Experts of a small language model: 40 experts in each of 12 layers, a variant of SOAP for the experts.
Below are experts of layer 6 (counted from 0) of a mixture-of-experts language model. Rows are named router (the router's row for the expert), up (a neuron's input weights, with its number), down (a neuron's output weights, with its number) and show model dimensions 192-255. Each number is 500 + 40 x the weight over its row's rms, rounded and kept within 0 to 999. Numbers have three digits each.
Before each expert's rows: "raises" lists some tokens whose logits its average output raises strongly, later layers aside; "mostly gets" lists some tokens that are sent to it at least half of the time. This comes from a sample of Wikipedia text that the model never trained on.

# expert 32
raises: "enc", "ither", "According"
mostly gets: "==See", " Location", "°W", " Succeeded", " Coordinates:", "|---|---|---|---|---|"
router:555540426469545460489606551491406462454528508516474583477438494506558501504525481491401470497437485458558481497461521507577476434550436506566518512496580481449436598558422492530571421450559532
up0:485454532463542424549547457504491565513484463511477493524512538572528446429515473579464455459476462504492553446519471486467498475438465501479444432548497482486475561529434557472537464578488483
down0:536485508485616468464443529489522530487446501545467443521535489491453483515492496486455515549533514515576502468504555501464512444450399513532478458532489473487498537448482572521485485483538446
up1:459447501532582516483558477495456500506543541546457512493518475501597535452523534507497511511456535534505447496491485454488529454514524547447462492467533489482484439455437531441513511612482543
down1:476479515612446470490472524456489545530518559523450518486423531519491487493505458467500580453457497444528551528468513556452551415472521515532503541563462516500535512488616578452601537440484490
up2:476473491498519549521562464565487465445532492432500537453451469488512510556530489453490500564488503501506506550473485525562502482480533437571547489551422567526377534551432561488535421502461543
down2:462541464540434442509450520554476494484562519426531505497554560478514490506503509534524454441512404445511464438573511509369550531482497412431423526579520524480569489533505519497526555477570530
up3:544427450500532487513500498537455528485515526492486601499443503465502472444466449590522494503575458501460499459513502469478620502413442429495436550540519518509453529538510523543518518415485558
down3:506492437423442403568526519503495393577531466466455545470551497519531496481495563485486490453534552519480533494475526448463590449432461471507507475535495461462515500457512596511515460465558526
up4:551507430461476482428516497557485508483422515489511469511469526548485564422469518498491554497566491567490450495512594549477512549566537491464569455451536402530554524546509471461465494509449472
down4:436462532510449503459469425476436497535481546516545493518535451535445467444532460541487476483569504504555469519550467514517476519453463534482449486558473521444534430519495498536627485554536434
up5:549456452475557541525564536470532372485517448495508516495485443573499513498498463553393472439515495439478476476454526578545579491440503478486503452532509584500532570446507512456564496457426402
down5:482515530528499502530462453438512505529495491484542494498519452480496419601481544534505573477470491557481493463514462522523542477476500439546545581511447500447422542504462548518507486459573513
up6:526452441479525583496457531561515462564558503500444641520550526514558472532560478503425469514539439524483532433488474546484498464531426538540458585523483520530427550517452514460591459483511434
down6:464564371525444500528464459533481501492470510529544572460574558425520473486434511551417476494426516458543488557523417452526476495554492538501466531503525435537509574472459525560500508542478521
up7:514526510441530484473475489450416423487507532460459487477499535461508469579478477550539521485520462470543575505534509439507533479444478517497515525465519493509451569470502508430524476508484438
down7:522594444475520486449511584503472518448435514594502548513453490571508510513486474475549392487494461539497538467518522481524507584498530488521551474518559468519427562478478493566451501538482457
up8:552547528520487548551520523551453462526521450489440534459528489571532512511457465531416495487559549494578488470471519538427482508538443535522457511483466525464489485422422516532589505541576512
down8:480465524539457522476492511542458536584467566564476506472519481433494483527490501476523483460515499448504496548546446527457479487487478500375468487492512559563467424440500471536515541525549519
up9:499504505502533453527519564524476500538437457535471495493524523435424468564478486481474417502504521476518394424435528554513527502472495539500504504519550579438466539509517526477540493484487486
down9:425483460571488458488449441537505490515480509423477439435517480530535514557451480515462447464526473500503468527553520460565557484486508509444535468449418590544496472482559475475480555530536536
up10:595534483510599515465576503536514433489615471529466503498484491444452521527441503492487504507469467535546537581457541518529472518505474505470533488485539506516454409544478546486483493533530483
down10:489466444494569417477450489479528476487549480446600427507487452570505526434583508460528499460477541476528480481508540576501561514501565554571497491448502486514533484551513467526469506476559534
up11:511567486517512484419536501466490524509500537468578546543526472473516494459463477521559465485499526471501478495447544480511456503504445469520478553434476454549430550534479487512556511462513444
down11:546495473515515464463490544509500502481548527433475488494445460508541486457502506482513485564498441475459536553490480509468478503513519455480527481555564412500554522536545497601534480506513435
up12:471511504506476459514495531521535457548495532474489487505532478421513606458598549485511459536401539579508455485464534496468510560469511485495536521484512596398467526486500494547439428509544446
down12:462463505541528515440494480472505542485492558552566484492503514483451526502523445448433466512522449511473469442459456577540495505494468487541485584547498457489525554547564555557478598503550496
up13:488502461446525448530527451477519402456471519483453503506412542517489498515521500540472540491451528433607514441523520487491499453497460600534514492503582500481439429483470504410528569423482511
down13:484506487578488513525514556516507592430494417529549464489510491465573505562440529496538452515542518501512531521553496533511574532484439483463473514451505433452475507444465531476538504535435483
up14:473484535479516469517457582510558499519505447509486578518505497550514481467502443468435418548497414498441552445509430462506482455539514485579450475501506547551538478583518537514503474430491512
down14:480506493471522526469546522467522439554446524467476426510487531494508452458539489430511469494541509572472428568457488542477490523528485537542541483571462489530529513527503447505447465412478495
up15:467555430536505440525537500492439525528530537493492514479496493517520432536560556433517488537519514507474535505534505410470482399590425567618506448445542496436482505511502540488554478545551485
down15:419471524531476429537562462442538441483483512558459531570460539470564537474511545497549552479553466519497573474514609528555487541439450504478527517532459413546533564489473494466491531513473540
up16:481565453497532578433520439488521468493492499476447515502525457503502529516485530504416591571515537474525551517464514449500452519466504514500467432531495522578466594495499527437471491554480594
down16:492486517490573517480532484547462565476515511492444577436487512477513517397480535434477511530499446507462440457502509477464479473521593543500529522498555537498459525459425498554482544507499480
up17:481590491483493498515476519479536459462530535534481513443519478584498501576507537425494496481445519398456552486537490497511534501470497470464579447478537476523526509579493516488509503473549484
down17:568504518533508512482463484477483506514515495467499488545432462450461491438486465474534518511442535509454503455527487450541566500586485512525464469483460554421482501518436494426478496493522503
up18:518472507539514497538453484508485501467511585533499487472516569514476525498547505563434423492477516469465526537534529478437447527567554481487530546454491495484529526546471473476508488531526508
down18:455419534486481580452482524540406576511517539577522490458445505483429465552459507541517530540546443453511490484455505508434553495429373537519524548575516465493527507493516483528482477536466542
up19:543563520505579498493482478507525468496440520510462496503498445500464478492459516586441390517441454408501514615476472485533536471502473488461503542465562546464412468549445501487563513574461502
down19:464496521564426476523518433492507527513580460522514560514467480537482482535493430482511577519598500460465489454557541545520481483499430524436523416516526522559598477539386445504491527506466414
up20:513530475550490525417535459537507500531580494572435556504480519526496500544513443461412526494588530485565390464518546436532471545536441531482461522470536475432476506484514483573431496538494502
down20:494513461533453538493529552463532512458463545468477471429463445582466501513486461467487523437553557502488489520449520475492427565513558529516545510489498503473469507520429539500543530533517515
up21:466479526505508448403491489476492492462439493472550515490551506482500447476451481395504446511465508496515479510457476533510445485438481547545550458549510563396460509561455437490516489466541518
down21:526518503525424559441491543512560504420522512548481508483503570509484467474485489460524522563425479500482483496466422535522558428458462483463459560488560527475530479506486551514462532576519488
up22:505524478548449546519532481565425410463446466533507546451495505552470460524531471484471550501505499479576509563523504464502476539482485485539481457545439584493536489514526536615517550454467535
down22:537521464486492516484513500465524521527492451550519530533520563417533496494453442530554544470491494535479520498452528456502554490531498441412487491483467479491509482504522519559472487523559514
up23:506492471524527488537554468537533496481537484495516518557458462459524512562491448465439519509444548467466499478505519513464467450510490523472531487399502468425465510537514523537542562507543510
down23:387528421487443471472481499457549464524455515538504510564509474478473470464443510529570491502616514536535427468549502462521566449535443457488521474601524564516521474541481518488482473456537513
up24:576540421438499485444532514532492495499411468451432551585500574545546520497461546548488502574530451480456451530466420514551455534487457510530464469455504543506491502528506535478480481445499494
down24:467439530479443514487565599513469489451476489485491401512436513507464458605481541553521514531499522487471523545512455544440522508483506439493519474471491529524529453523526467510527437520516517
up25:509532569428501482553485443435461524473457480521506510558540494491428599559523513577525492531425449432518475457453544440482485524569509519580496475484574446507501520446408536521521452437467421
down25:522503437491515505552490572471455509494557502503484426519554438481510482441550555489464548514505423475435432512489495518517512507454464492552415481461507475466590491507520466483478473485476494
up26:441443499469449541481448567518558467431519517508416477428478498505545494540443500481508501486463469550559517428489547493482475458582538459540465536464430573475442478504503524470500505472485555
down26:521543479537543516541464505478451567426419521470467503481505453498541494466485452475524455521469515479496453576491470459504576489456491396512461524532501440485531462537514484535440513459467478
up27:509492479569484482475542520515526559524522452531529519539557510502445519540457548524435509443436421522486589482478510478506496488534428544421495399563509440490512564509494509507531387448584485
down27:543519436430498487490491457561489481482490584435572474503542472472478515560524490450489409537488495497533472465508496477517505518497580500443505470481505489508536478539429379502516484480435467
up28:455510451431491548469440540513494375506586453507463493531540461548531466499561495463489479496569474409520480513518471549473459487490497529541486431457505470502510499481448487541471568543443542
down28:503461496537536491501485514471500535522475533518471497423475559469517524471503510487453552500526529459460549464474527519505454450436542581461461509438487516531471504519493481455516476442446542
up29:494551439476480487496492528524499519511537496547485478516509454498526575507463503514514474619555477506548469477402476505539496487539454505527552520494444540467524553462459479501503531536443470
down29:495538521481474474538522530491469441519574450489520491469553607514466520555531435536485488511460521527516513590519446484572519487539580471491517456511516451475541529444509459439420472489487466
up30:477527536498528548490473543441489512421500510448603554571486502506536488564515455548445537521499488488464516492470468589505516497469524554413541475528507498603466443532442476526495449479535549
down30:582542560463477521559485531550485555495509448441454545504514463563468447596550483532497451530495459432600473462538569457486463538542501467593514429511508485514479520497538503451519479481395506
up31:538530490511498479459544552457572497483480543489513527491460504460512490468587494553582496483492596493556403468486476448525554506499529466494464485495551513534487462488532465429511562460492523
down31:494550462542569489489542474513451443511546499487522541505527525433566535547516538522472457551497476471505530466465536516470526498453497503553424495481465512484437499492503441503513494574491493
up32:543405497511458587454510521477512419508475539578519484473510504451485494482487520511463451447468541472478454498544546460511482434491465492522485553483529483555516500486510489474487465507545486
down32:491445437523493504589455546531493479562490460474521535509483498520499445507532508553463495556515493483502467477522481503486407520451472483477454492563537522517497498561488523494442486505602437

# expert 11
raises: "s", " of", "let"
mostly gets: " John", " William", " George", " Michael", " David", " Robert"
router:517532549507526496505549517501432474500447465444439484446494492456466467486523463553510540487450495443584468474492561532518500486552483393519503449482517489452477480497515481388478443498520470
up0:523508458520593423478517517467526559481513531491558511500460457554454456471444462474529560490504426461520571546483521474478438458529550537551561508409477499502512552499483535486494532483436486
down0:501553487464554499536508541502527527486534546452482506463471403544520526492521655475465398531455430445464508502511507565532442532507402545488522478478474442468554552405523517470463499460430434
up1:480530427490467507480498466451432479484502444498534519523491495407488474511501489494432525527506502550491439480518429496502580470475534496496587556514462483411598589446447505429513490508491523
down1:584429497491542515505524429518548427500468522542587492560521509465514473457504518428527480475498472528506509517448479559581536508571509552549512541549513406502472522490528440509521512571516479
up2:565498546484504519423563435510446511481437542505494535490526538518396474529510488488467435510516386482477530428451560434540416487541485457509464524428470470493529441506506462457458443499488539
down2:527496493450453510495520458524491500454454533471485534537450541403498501522481508542462525546519497481480425514515485454504539546520476458498471527486492526512512489522529526444540475484564527
up3:536493483517489447459528478455528495505487546481465576583554501478510493549447538527501534488510510507554531429511473513562572595537512517462538449478443439493505520513485538528460523459450534
down3:551449529501470466493517466442494496458486503513400448471490480487559539473516559551452530496502581476526581413451570513445484523502421532581558471512500483486475616566428475496462487525509462
up4:505444507560543501481522462493451391434595531577509486504530513513529500524496472571463463520475415449514502530483480502538517525522523522569556482506500500547603429484549457452486496531524465
down4:534455452517566517494549473507461554544544505428465480485525512498540448536492441492476535463519528509527435451521522483455492495507472427517437493553509503538467531532508519548507498559539499
up5:508536516539401536484445559467518440530497449460567532534538608431518532536489539510513520472499536448565502554471438506455529532526502520554509455570513558521490535538516480507520421462499496
down5:443490426514547452463523507491502516487507444509476520529515526512486516538511540498470534612528482579466475487467535538525476535502482468488472527493519475539578547544521472547496433520553510
up6:464534470524551478507534458495494538541546416504521476495525496499505524525485536481478556522515473496531435515513428543517568477478531454437481549488485490501455442502531509430448552432477422
down6:526485577486609513523561505507527534502442453556531530552510515551454561503516476562477576498503427516512506527509565552537488517450480552438552453533575511524511546524501498404451487485434419
up7:562488561433541439593467467501451439537537472479556514406546517526478569569550435561484540498484516499511514537481454540439532463478500557504498484493480540382506424426521501507467478523531426
down7:518472463451471503467531485541510462493574464539472452578488525530438445509486533479501579498495521479493561505424525450507514491459460547501511500581586500529496477455498531472564493481446505
up8:563479423513497536522547495508542527492501568560443490475541460508470468502467364546494531456499518446452491476526575475482486569535522538482566508492447499414567435434458534518515562586478481
down8:393566591443448522528499550517555442506469500567507502490510492495507438584520558524494501481519527442503492477470477492541476524534558481541468526479498476444484508497575519496544609464523486
up9:464453578536473528518446513508543457478515537413484444462502513489452571508584473559598519467508523523448527529489435492441514517579525545464464448463463444487447448482492502568515494472534547
down9:540486460496524521525509545526413463528500500594493488600526488547529538442468496498549524491592578535442463584495534497576515451503457531455454531468514547502470526515409458509479486535523451
up10:497485541542492438542498522452504551617486513475490516479436484521597525481537529542539611531567447435494554503499493504519474438472474412489460415516525456488513480436555472456456472501480464
down10:506539546476491510471507497552516494454541551505511507497534555559568445524495436401575496516477502549546486556467519488513560571445449512507466525463479502473523539494464482502563451517530492
up11:556434486449543476564549517471489498513516544532477456485524516481418544478451497552515499466579508499503480491528525483418496472496550506519551489452474480388514488537549477537539512492488495
down11:474438497450468551496516507461527471510502403491521518456514534510426456536519446596551516440449511421544496458530441496461515538486508446495493491461515516552498443485524546524572521458480511
up12:500483520551563451462501433475492471468483528469481417432466465576431500468572425517447456538517484518510457473485565491505528534494460418474509471429590428513459503508535591472505480540501529
down12:487483549533487503535460468503419550471568508453427530454488463537460527513484547516513494460427576481457555550510508520465517486511466527530502546478513501502523444476518483501435490500498496
up13:479572433551482498455475449530495517506548533444552470483471420531449542472550501492509454535562486459475430486488482423440520536559521526542531486568503536501502467485467503508491456522510584
down13:427470468505537345523455506500478534506481422497584484566399523475479478428505495498510514477486530485421519521456511504520517538492474532578492444476445472558520547521479457456445486549450522
up14:472536470583531513547510494531500511500478554492495509433431531504579466539532532505484503508466550591530511497527448501464427510523557576479546446490498528489515551518500492459515522464471496
down14:556474530459531450551504460467497489469478512450506529469463513546454492544504446589492505487546537523601430468523425471523507505427502560567505436429439444493488521400525540455461572506466493
up15:429537464482587518457503506522540525538531524465384519532500536504493547460500489548462499508514521479526553473521524515511538562481535520538553527472544519460497541403481436384479554566531501
down15:509470532536500523474471541528532551478502525474426532523563577464502444525517484488495449562414449495529406497436489515533442502532485402465536446481403549494441426453446511458537473551441494
up16:495427488528529473500586528531576497494489516492491507439474534480451521522510434530552443518461461419470440522464511498397487504500563533523507443452554484483541488531505508497504457441543446
down16:498528509576480526530456483524514491560459517513546485559541510530570587500462569455459542462513506523495504467512487473440453502454504530399541461486496434469470520467515490393523487505524462
up17:422459513536520441521463447526487464512474539407471529467552529455539435506550438462551482495484480479505529496504568525455490466441490552543579541495482508534490446465534563460516493551448520
down17:521464501514490548497483514539538477505527476541479439453505469595499507529463460496522534526489550601457464518497507558484501467485426538515509544521508453517497460478512537468557473501517537
up18:496421526496578494521442488576511530500492496513439541530495508526508501421469542436508520534518503522485545483570496479390423446512508501525459455555462520482556524523605503520452438487441527
down18:453499475468476499493427523513503512539526526561542468531502490499453535462497490524462565498543535473504527531492469522437493416486572444507528538474520521461529507460501503443462580449475528
up19:535488495528564597555481539467457515547482566460536498502498416522541502493584444497482444560488560489506507584504496492464503561521522517528532542456471480510493565481416559528472442501498405
down19:528569405517492502518476473510507507519456520526496466487489563478517554469474489572539552505508461461470469458502517517564549567477502525516448540495501450481476593534491483484441465520548484
up20:556462448445465417499520463509452484545575466501467536481537523539499496510567516465572483538531501493509456473511540537549574553514484528516444453436567483559525486495484441453465509546483508
down20:530494547522496405551427530447476559440479478491482499484492454471543490457518467547478411480493461478456501523575479532556517479475555502564485492500552517465459507533473427486528550519491499
up21:522552476579543519474409475569422464539517495454510499477476510515489528550565476555472508420530489530473468471421511537444540539575587577435557503524475441507503499536517595550427423489427472
down21:497533484553451473526488459468490513423444527556509433524491476474563452550539466441490543512497542446536471458531437541529559543564508579501512511480448499588485546521442498511503546484507496
up22:525469543506534474466527459474417521481553478517468526430551472505467456506556424523541513496490562560463532511535524496476540543513494437480531582444493548489573469536548527519508433505480484
down22:424554507491455485542601458456525456454448491511524479521484475475468571532479492512469531399465459578461453456414535457477481479501500506571448473527527458517461510445501571485495518450515556
up23:473438518500532511457546444586486461525530469493480544488514544530489493549549523495492484476516466529567519484483516526446467552534499509552506462500513534491428554524499478536582519435443541
down23:465482493489557459550520483481444499542507555505487502508564515443514423486516463558472454479501546570511480565543540503516484421530492469468536485550416526477542489463511586519557483488520489
up24:503491437528528465483560502518546440487465480528507514493537485542503508469575497475509478529503503447554519551547516544486509483492537473528474550478463476541544488487547503485458490477452498
down24:472492502531477409450551398462582511489525545488463505607501486526515544535507528489517548526535436491557495483527563458496481485514509502460557484516570488512439518528506482469585544531532458
up25:523522506481535486547457432480509551456502448549551530488510534581454598556504484515503597442533509446408498436472518487503454578484441540510441511504490523495456517493460483521428436535457452
down25:493512422496527499532571478500517506516483510569494463553531499509533460508400554585484476499499534506526435555465442486498449396482520529529518523431495548473496567498423545522538549461446411
up26:657530451557553580543528504536517502489466468407490497523476538474474479525487501537470505599560531551515573437506492458484490482510488494484457539494456537478458423423496421452483557469509548
down26:509465531479492593501482477496553430552415573526458547491550435525546502499539464521458550493530492586492471486527566521544502494545480514546476496550508589460477418563524450544502479457503458
up27:451505475489478502487479470488521442520480512493467445546448460469528570441521502550500532432511511442543479511458555531551453439444463474456469524499490550490521509468552405473496460498541539
down27:491592552533502425541568512518518521512482481475538545498514467525500512540462445514545399560484506510465533483471441473444572514550520575580487543460470493465518534507482524548487506565500406
up28:539521570485489501484524461451490528472429524500518505460451571560578481476488484571497541446550508509436471468505513461558497535481559437437498482488513529457496500505500488380478574463570415
down28:496548537495518492500550501461460470519493478489435473469594485449516514497488525478569533456475529468506472502481574556481494496535496426509519440551533554447523477491478515518513462409510508
up29:500567463504531526514520532542532528507505485463518440515485502510471549522504498544509486517469526596509505445435513576546458553556505473594505478406454507475504463446532460511499528456474406
down29:504580514484520573447506466483541501514505484544489560516452528499455465452510437506462476494530477508551512496506551580546591551549403463480505476491469444552541514507487493484449502481486471
up30:503521442528492491484537466550464510515517476504482547412488523562479384469491485486444521506530523514577519477523576500519559523500534513511503514436502541506450526520438472490492512509479492
down30:580536526512450480454546519486547512563511573480494588478484500500500468515549478511518403457477495536470527503440464474550506537476507478485403533477532536558475528400465521471532485495479492
up31:498538511502535533531530421549487510494517453421422445493488488518471507584556491498500458449570538465506514525529444505544424613532471510486415510526547516506499510468501551541542469515554540
down31:533505421495512539437558465510525540500563409573505492498498469458512507486444529445459523491565427466452491542457560488480466445507439569538469592463536486468553526480494555534471570535447448
up32:504537480499488396455426460420475479541488578479513467490435505509469476476480495529479434469448520547463440505414490497505516491474464452450508573462480522437508491491479612561493572513474466
down32:542542487424495534507443533460575483541558437517476485601509533509423495521532520484531455496543484494535494560467564543489500520473496501464462508438472502426424528540489521527453510479506512

# expert 4
raises: " the", " their", " a", " his", " its", " an"
mostly gets: " during", "a,", " from", "o,", "i,", "\","
router:512424514551499491581533551540507530485482552497511438447494471447477515428483433580462449543442428434454456445454519533496451504536515418510538533518520471453467536470512465521531484506518451
up0:491483558492490491454585495506506554542482570545528442514510513444473480572532528429512470496438459608547517432499531533484519478457549530462504477526501471459461443477472483574457411527494524
down0:534515517517520472490475528449427471530562487474509552475512532474587445543442532508510521412460453523454547473439587450490505496512470514545498451432569501556549479545512476536453538469476514
up1:484530523450499558521466465481500523486530433481543409486523488575496539508576425468488528487539550501527486532441500518458472628529539454508573508512548451539443525466473579576516501458503516
down1:489507492576520550513534499485568566477547501535475592508517441478451502560490484513521481524508513522455485431542489538471528529489527459523483527599409524555457492527444474509472613528404493
up2:499482482518434521529456506442440493539465533512504473456543530458477537449532462456504525526512492587442480544415510440518536531566568534462465485495519514566480543437497557451502491498560554
down2:464454444540552461498525481582494498504541473513461530536486459472538459561464479470525514513533512507494495499512465549490541477499476492537540461491519497487508495497466425559543507525488422
up3:494500507511537432524445480478496515412475585497463525531502478490523556498441462558515581458523511507527465467486491490514453487475459539512511497519506525461541466545476504506534500585407505
down3:452516451568506495468547541468482504530549443573462465449468465542610481405461479500512506508503490482540523522485550536525504484438516516441406505502502466515509534481482537547465485468570493
up4:397516471409496512552517465478499508451517532473514557409411480445524511492511494501554517471511385544456587505452462504515481547482525486569462532524517443457578492474532515424529582515542505
down4:475525532488469449489513453494506512461452478556460416564526530504550505481454412463427444491495643426457411516473507534478454470586530581549511432483440542520494504590421523535540526503451484
up5:562507480442527445480542521450506507509590432570476572509470483439445496534500435505501435464413425556508485447469490496443460495428512467625520545487564553418465423461533542561509440558539521
down5:496469469437512476523502495556498557551461505470557445503459489389493501504475496553538457532415488568426511476450537500476522507438493442479505613525556528498551474512458448462438479541524524
up6:540585544442468501524588488549572494542531560535578456480532492448562483523548533545530542455496584525486493478466555517525513456510535479553518511510505508528488481570581451486414549462537409
down6:514409450538512543449521544442516524495467566488455479572525537552481550540561508457507558502494464524460524435552453576517538543466528509492504440514485532491452518457517539488506476512449560
up7:458467616512458486470495468512577451490467454500491512519492552442545484530527488519489568428539451440511583500497478534486530567535549509537502461497568524504588401455505518420504440416490487
down7:489520476525551491541500443502450532507511519513540454551501457529495499503425526464520485435595562662478498510508495481449460454578549551521494485513529493520500559541505500524487528478473445
up8:498553510541483594486453446510455414458457461493462505417495438542485534452513447533551473452512470495524459579554428510509474489510440480548510529476592457552511442430452495558591497503469464
down8:442494540475420512484470517486486567498433518469459484562506455521459483539497491512551513469545430499470525525438518560457487535478527407474536476497560502536531520446574524523481512416541506
up9:520510394450531546492588566532524562456568497540556539498462456566537521508504441418613519472529461544499524474527487547481528556444540527467560550469504436449459434525452470491589525524430503
down9:504535479472524485518561601503435404540478479531407514452538495540392527468582459558558458474490520420453518578484517455558506527468493497501502493483459509464562472503471601436410580510499498
up10:457500517553449451536489387513562563539560493487539545480549414496529479587533437501411462487484454539482485502517502503489465469591536524506472438493478532546514461501478530488538434514417563
down10:512470563494521498522451509507475404457406548486510459526502536567456448458453487540555581510613494438494475497471467551567527499450518560484508574510511537491503537543548456465571506485499540
up11:508464468450471495548501559457566562474572490501582498491467468481446520484461475546555552508486467535489540549481632536546514472512503571508471477538489485504524560436527376498523505479506502
down11:485488464540544491438490499526440421569483512483473533429479502482514523524473468538470555541513516477435508479573458520515418446494550453405483505500564560492574483455440523475505528468533441
up12:491534447517519500534499571443495573550459512540495544532452393531530493561483490498537533470492449548513470494562512539549542545505435546452480470509481492459456580478477519452495459438478484
down12:520505522515461492449455483510427435530503542495488510581500492545533472558448526583410542485548516523527475434538546518522498509488438460458522488566531510501486459457447487554449504527539521
up13:485481450455511550550435460534496510458519525501439497488524479477475602545521482484499519464565544618448501575504459539480483450559503451498484486539519461506493485471540539518462445523485455
down13:457487523505559469514480570530509510456516453504502507506508489527519482455436469487467515525476489429524468510530480524435515532458497503507519555549435539430502521527437578560496540548452477
up14:526487490529527477504550484462536439462481481548502509452535415476530537490463500503480534472476442452555457463525559511449448530508454507551521575517457405555443512487538515569465449449483538
down14:499537550568458465536507473486488501480491511523413564416451493487509503536475610466582553537483495482480501499550501461528523581493536514513464559451496519539507634460465500475473480561488587
up15:432500481529437520500502464563502442520572522519510531508509514505460436489430525463458479493483451542520508565561449519599535504475492519525464528465547491519526556533499480460452464539493476
down15:479512459563538590454482570427544475529511519506443490555525443539538485461570600508500490477547509523474515565458488451511453491548417529482455463471506520465505542462535518511491425527485500
up16:511497432532485519560492611533477504486470529477527454500472519456476530534511482522525500544536504542473509446519457445552516515528534463484481488455494575515508487457470526510449554470470478
down16:450538517537498461436480438501466491547601504489472505494510523479476427532516454512516529520495527493511413569516523539462535536486401524470474457482478438535571467521525460495532438495524524
up17:419507529528464500504471568517487555478478450510539453522494490449495492527506503523501502481466525430552552478473474433505407463515507526551475468540511458461563536545513522485455569438499444
down17:471520487475501577542512614514542480440465503540501577503521539520561485574571484444451500392489481499553552529521528555480524533500550492530464477465516473540486469432512560548506495430524504
up18:548467524553478495423463502542499518565455558449516554521521498527452526505431491434537488555510588549547594509474469538558462502470507510438485510529550476539463549490487494443502509457432538
down18:491446466506541491487535500603483485506529513509538431516429464619581583539535412512546513525547432461476452447481528511504483549466497471518506519533509532489485521502558496528508487508546474
up19:477517544463538466479455521526461535484578481489541565500503505499452544536538493479431470465538529449491529519498441478503497525502484462589526558577453438493496414441506483502424528481456533
down19:508524538494504545510502540411470514560511467450472538544541495512530511546560474476505447503475493478528494508483478514512509563488523432448476580490536473469530480553508408561455533496538449
up20:533465477489489483469494486522546434455460444582477518508447541452516502543607432550461488432488479523513517480498466495573462545467449474487476530521544449541425503576517477471548495422474447
down20:497534468493455514386636513483493533522519514548512433503503533565555505449484451475530487545471406474524465446504453459426524508574451456560553520416545458497493510530546598455520497510569497
up21:527533444479513514518528462482542542421537463456500452485474537482503447535550570509483500482457490506443443474463477572604481465580454455453537550519440520576541500454498501505471393508561531
down21:584550526499493497556479475462565504483535511481458541454518542453483479514443528441481528526527467427471490498487498526492482569555521492570507472559520492537521481542520480523458480503511503
up22:579492536456590511491531445574567570526470531433499468479508435542501516461550459483483466505514472482507526439470500537472559486473491514518475535488517489506436466562513476527517448542534521
down22:412448534476467521550523571513525505480569493466559516498475530525506487491518462480455480461483455514443533567499522479544489494509517460518491504521474521493493561513547504495553489521490519
up23:486444497544538442558470483440473521536574479507531471527504461515432504444462499446447501510526479467619555435477463462484500505490534613466434479485518541484463507473452526429463592509548485
down23:524551494399541532467492503542595557539512508413467515527515511449517483554476566527537525523498419560455491535480516462608507421573487460509503519468442488468471475513546461541543465450504517
up24:525560450558500501558473525488487441496511507460581462514550453506529481449525433525421447443561493485466460511508485516574443497569517466509488580439515531650502548467465506469516559453525526
down24:476485530513476470442511540554534555467529577559468518526410544465467430543501506499531568448480459492429586416506456555520497555467478490490578574518491468443516554538536441474510528539538549
up25:532510535562499459545494583534512543595453477515486484424463544542457535482536543487477486595523404486476509482522454522473481523468563464516525528517494502442476536478449545473529583442418483
down25:494486501450422469458504386486492485508523514420501525538537510483484478498541549527497473498472542534495497465509562477530494490490527515533504420489475569531581482515478555494461426557547553
up26:467521516404519494474532512553512456474475545472522513450507498491459559550513478553524521461531475589513504486409517527478454493372490582547559519502460520552575470476549491480539490419544486
down26:463461509529476587453470494544418529540510467536543514500518526447481445447550523481539473524511517455535561545514431477555575507488511463444493519565515445524524514508440489527458540504523492
up27:523481446584463406471511410607472503452455475574534513580480569453545454420507491486507463513586499498529562442513489493541537470468468512486447482512527514497545503495512448537461544472507451
down27:536548516474443499477542471481506471506521541535508475437557476457492587522594519563525476556444491482543420563502495544565478549433433553495501532500556504555489458494474474437526510558433479
up28:504474549540485458523524626498481511427571527515503560524531530521490543519492527508491498463440481535489406493504510520555446454525483542543549510504484484452469505586460513487491510502561574
down28:491437496460500483497568464452542465499472519550513497528493573524519481475494466489495450492516519455467566569549452478430468505454504441479475549527521543479498488469491529533520568585475491
up29:536502566494494498509513447541462546576505504527472542493483528445526471471486499376488521497484496522502514530499494465468490522485450456468477467518486502485445514510536491505499453512462534
down29:481488452516511442468507517500500486447512538430460496531529460533476468487466522479471524449557481536468523477511523480560536594573473537552489578485513475478472508464546512503478511523471477
up30:486514510478559436595564527531562472504514496519550501525544433467490429556485512469534457428478522530449451446543465462515597474496538431487519510541581502473500466537535455507477588446581476
down30:540473438499523520480461547501424521512468536484450527533462565489452509487534474504489566508467529436482504478487540571435545528436514496509394517468596426539550484472513492491539444496501446
up31:512513508447478487544472518504474532523537479519544555513449557461483532486503495551511531515425528518546434458437545495541503399511412496566481559488454519513557474517466552468460465533485533
down31:514470475525559469496592511544551423459515517464420513515530591464477524555538491457466516439494462546407503464586517544500486602511465558495541584528538515447578546453409511516445560540543508
up32:495551499524462596521486484530546569497455533468534533437480497494477478520520520545486490518441503480552422511477445572548569506552506462419561572573463424508491486503533456460514460485437572
down32:474515545491481489431432462424558467487473537458414481600451442586486533459476514487503471505547465488480495508497605514450505529383502509510536467482519516500538454474453522503552520432535478